Weights of a small mixture-of-experts language model, trained from scratch on English Wikipedia: width 160.
Below are experts of layer 3 (counted from 0) of a mixture-of-experts language model. Rows are named router (the router's row for the expert) and show model dimensions 0-79. Each number is 128 + 24 x the weight over its row's rms, rounded and kept within 0 to 255. Numbers have three digits each.
After each expert's rows: a language model's description of what the expert responds to. This comes from a sample of Wikipedia text that the model never trained on.

# expert 37
router:115115094125118170125089103136111150110125148112111115141116136099058120105162131125117134101127120157109096124144107084131125162147163117149129125132122066172108125161091147121127111110130094117114089169167131103126114130102124081139177132
Description: Word pieces after f or F, like frac, furniture, facility, final, federal, plus ″W/″E in coordinates and closing parentheses.

# expert 36
router:096137131071130128096112138126135154106114176167108120156149178169177084126125117107094104170076152097125134140148136141143138137130085137087115115121114180145121111085097126120096164113150145100099127148118121152136120094167105090130125124
Description: Bytes of Japanese, Chinese, Cyrillic and Arabic script plus single digits in long numbers, ISBNs, timings and coordinates.

# expert 61
router:116185122103124158130114107137150144112132102107135127146169121155154143099162110120139134116146130116105117147125143099160126160121141152119168157117159158162114086116116119128122108096135171101105147073147124127147102115126152128113100187
Description: Month names in dates, mostly inside table cells like "May 2016" or "August 30", plus cell separators and dashes in sports and statistics tables.

# expert 47
router:132149104135153156073132123102081134134124154159177117106103125118129080146163119141121127130098054150131138147157125129106148123112122104125157160122120134125171151120147148127112141137143113134144073140132154139093102106144111094119126126
Description: First pieces of split nouns and adjectives after an article or adjective, such as trans(ition), sub, pro(files), m(ental), n(orms).

# expert 33
router:087125156141137149101130146138136143133143070143147116121132135096140105120179157105177158101086128150163100102102111149167121157173137133100143090159099096103110112128108107104161171151127167137102111119135173134161110098150143138146154137
Description: First piece of a personal first name starting a table cell or following a country code, such as Jo, And, B(irkir), Ah(mad).

# expert 3
router:147114140153126121111127091136131111156127120095125109151169131104202181141108150147115081112150124121109140175111125114104165127125112135157158128104148106134101086142112089112125159154085148154149150146096154119136109153130131151074117134
Description: Word-final or mid-word "an"-type pieces closing names and places, such as Declan, Buchanan, Bachchan, Wigan, Angeles, London.

# expert 5
router:105094109127131111129122135144077116151151151114145159110131081099151180142115104124147131124126163133136144128148152100135140088150117119093080173172124125107092120112133096157119157156133107159159174099140135123090128093134081158121128155
Description: Punctuation closing a clause or sentence, such as commas, periods, colons, semicolons, dashes and quote-punctuation pairs like ," or ."; occasionally words like once, instead.

# expert 45
router:108133129140090131098143158139093119129131095135111088151120141105092111129188100134141155111132142149122143120108150150143135153148108130089166156131166128106098174081118141154128108128138107116166110148168085120131161116119144183199145180
Description: Letters and pieces inside Arabic, South Asian and other foreign names, such as Fa-q-ihi, al-M-aj-id, Bh-osle, Azer-b-aijan.

# expert 42
router:165134130135120086090118140145143089140111157137139122171131155127137089141137162148081087167103113119087159102153089131136127149140133108138171133105129119164093118115095141177119137131126132098074123126151123107133096110068100110107133165
Description: Year prefixes like 195 and 201, coordinate degree numbers, and the ou piece in French or English names like Moscou, Gloucestershire.

# expert 38
router:144121113159130133088103115133104160153138147128113150107093125140120140136132105152164116167097100110118147129151153093082135145178116098139129080154140094174158143139180092151146120144110134088089133159118124135131119152146103165150118070
Description: Opening stems of longer words such as inter, comm, att, reg, appro, con, plus the id inside insidious, Trinidad.

# expert 18
router:139100153124092136154128137162121150109136171139143135116123134170138066115132138122092091107125146105129114130113105109148124106111098143078172163086128135153152128128139156100086126108131137089135117121113170157113135133091138123104130112
Description: Field names and numeric pieces in technical infoboxes and tables, such as length, size, mm, time, engine digits.

# expert 8
router:080123142167121123121129144136111138133129086114106130157138157130109103158115122128149136112104149129156080118084133132084120146163141142114171104145117126091128157133105097132151106134101121103158149148142130132088131122121117137139070163
Description: Middle syllables of non-English names and places, often after K, Sh or V, as in Kranjčar, Kirkham, Kwinana.

# expert 50
router:124159091090154122135136142150135130125128121113164106161139113134171081165121127115131130107150089100127117117148096112132128107100094125155142123128120155109104159127183123128093103147169125111157120109148142149098133118113114129129104137
Description: Subject pronouns like It and He and common nouns right after the, such as city, world, song, term, and theorem pieces.

# expert 23
router:126167156124094139116133115152128114167135109111125129165130135154105149151143167133144147128118107093146140114103144142105140155155107125163129132088130108082119112141115096116179149124100129125121133135101132131178150104122119110122122089
Description: Pieces of proper names, mostly US states and cities and other places, such as Texas, California, Los, San Die(go), Can(ary).

# expert 46
router:118097140114163128111166134115129105138111105131126149120147088138108160149139126124165152154099109110099116143140159095143150150171142123157081097145130109111148129127155131152140123175078148128139111112063159103109136134077095103121097149
Description: Opening word pieces after headings or line starts, such as See also and Before, prefixes like dis, non, un, and Candidate | Votes headers.

# expert 2
router:162142113121111119142131135085106133145082167134153088121149103116151096136148090130165137152126096148148139109156145155105111153149158131135090125151112151114125160177160114136194111162129170139139135104139133116138125118126134138136162162
Description: Prepositions and conjunctions opening a phrase, such as to, from, about, until, along, plus word-initial wh pieces in whom, whilst.

# expert 44
router:107124096124157111133120131128136121129091073148145154100125084174097112127127155118175157109126095125139106067126099142169090171160125112140137122145086094108119137136123136158158110166097145150124094090086147129135119136116141075127132101
Description: First piece of a name or word after a list dash, colon or = header in infoboxes and lists, such as El in Elvy, Em, Cl.

# expert 56
router:104166141143126120108147109118132094154108161170103146118117111110087087099133139093164064133180138121128118113149118156164123108136140152135118093184133127143142115128134123166124135156158133187104136104131119166130125149113159107125112114
Description: Mid-word pieces ed and ud, as in freedom, freedmen, Yudhishthira, Vaudeville, plus words like held, well, other, often near LaTeX.

# expert 25
router:124100096172110131150114142135107139107156157112135118099130118108103131118116125091146118089091149089156143151124148104110126132156137074137116119147126136125112115104145132114155100125114158142155166089190153082150105139123152140111157125
Description: Periods and paragraph breaks ending sentences, often match reports like "1–1 draw with Columbus Crew.", plus table-row ends and conjunctions until, since, where.

# expert 0
router:138114153133136157114110125141108173117100090154110113136128143103140116115182112130138165153089118122092148133126155121139131170140148117116174138129123126135133122140104127166123109114123184128172136142064117117172124114169109124134145150
Description: First pieces of personal names, often first names or initials, in lists, tables and genealogies, such as Ben, V, Mc.

# expert 27
router:118153168146132083157112163101141164146123147085118121148156134104097095130105143163143123132135129077130122133078102105135123153133157130105091166134146151114119137155084097142130133157134130147147118162112162139120126137116133094112084141
Description: Vowel-heavy pieces in the middle of foreign names and numbers, such as Gu-ia-o, Gu-ine-a, thir-te-en, 189 in years.

# expert 40
router:122141122107120137128146105113098160164118131171147095106112152150157151157127143150051116103097159130143138144107111142161131160143134104123110086136109154138112080124113100147080146086134150151149117129150128099121112082114129110086115112
Description: Country, state and city names or their final pieces, often after United, New or in, such as France, China, Indonesia, Taiwan.

# expert 22
router:147080120117141115106145121108122177128171090126081087153140178055129125092127118156144154133112101171090127137110160157139140150104141105117130154150103123176142146094097152108105146131143122136146140131122144131147119123119122148133160118
Description: Single capital letters and letter pieces inside codes, acronyms and names, such as LGA, Weezer, U21, Zone, Sedilix-DM.

# expert 54
router:102098123159137104136154104089117137125104117161106140122130156123128095120101119107127102101157168128141119072079125146111123170103141171089145135115118083098169142169128132153169130150107124119120105129118094139110098125148107099110117114
Description: Word piece right after a capital H or W starting a name or word, such as H-ub-bard, H-ur-ricane, h-uman.

# expert 12
router:156093121153132147115100140073081128086142097118130136144089195114134155132149098124073134154168113129148125136129129117161091159141110112103158130140146101118115115126153113108105091125130114097141132090149102109167120163167117157117156164
Description: The letter h or h-containing pieces inside foreign or transliterated words and names, such as Ibra-h-im, Diarr-h-oea, Bh, Sch.

# expert 4
router:110105168111128152106156121144118156097126146139120098154116155103110167133088123124180097102168174126127117140122097120130140072112132158114117166087110164133153155161134162127057143145093090111120093136127129139123108128156150140113099104
Description: Word-final suffixes like -ing, -al, -ed (portrayal, tubing), plus event verbs and nouns such as died, death, lost, and numbers in times and scores.

# expert 15
router:138161174151120123103116192146148173112099094095169142108105127108101135114129122123143149136109178084158111115110108126175110140111112104121160149156154161086114099149141113141138151119102144085135146161093129129120139147148142143120130160
Description: Syllables such as ar, al, Har, Kar, Sar inside or starting names, often South Asian, as in Narayan, Petaro, Dubarry.

# expert 1
router:121144106123146156076105100072108110130117106150122151151151145085162096119175133130131121070129099128089141121132109180116152156122142114158139105141125092145123128136120140120144095109140098129104096157159099125158113143100118101097177141
Description: Short word pieces inside names and words right after an initial consonant piece, such as F-y-odor, R-ut-herford, Pr-inc-eton, F-ij-i.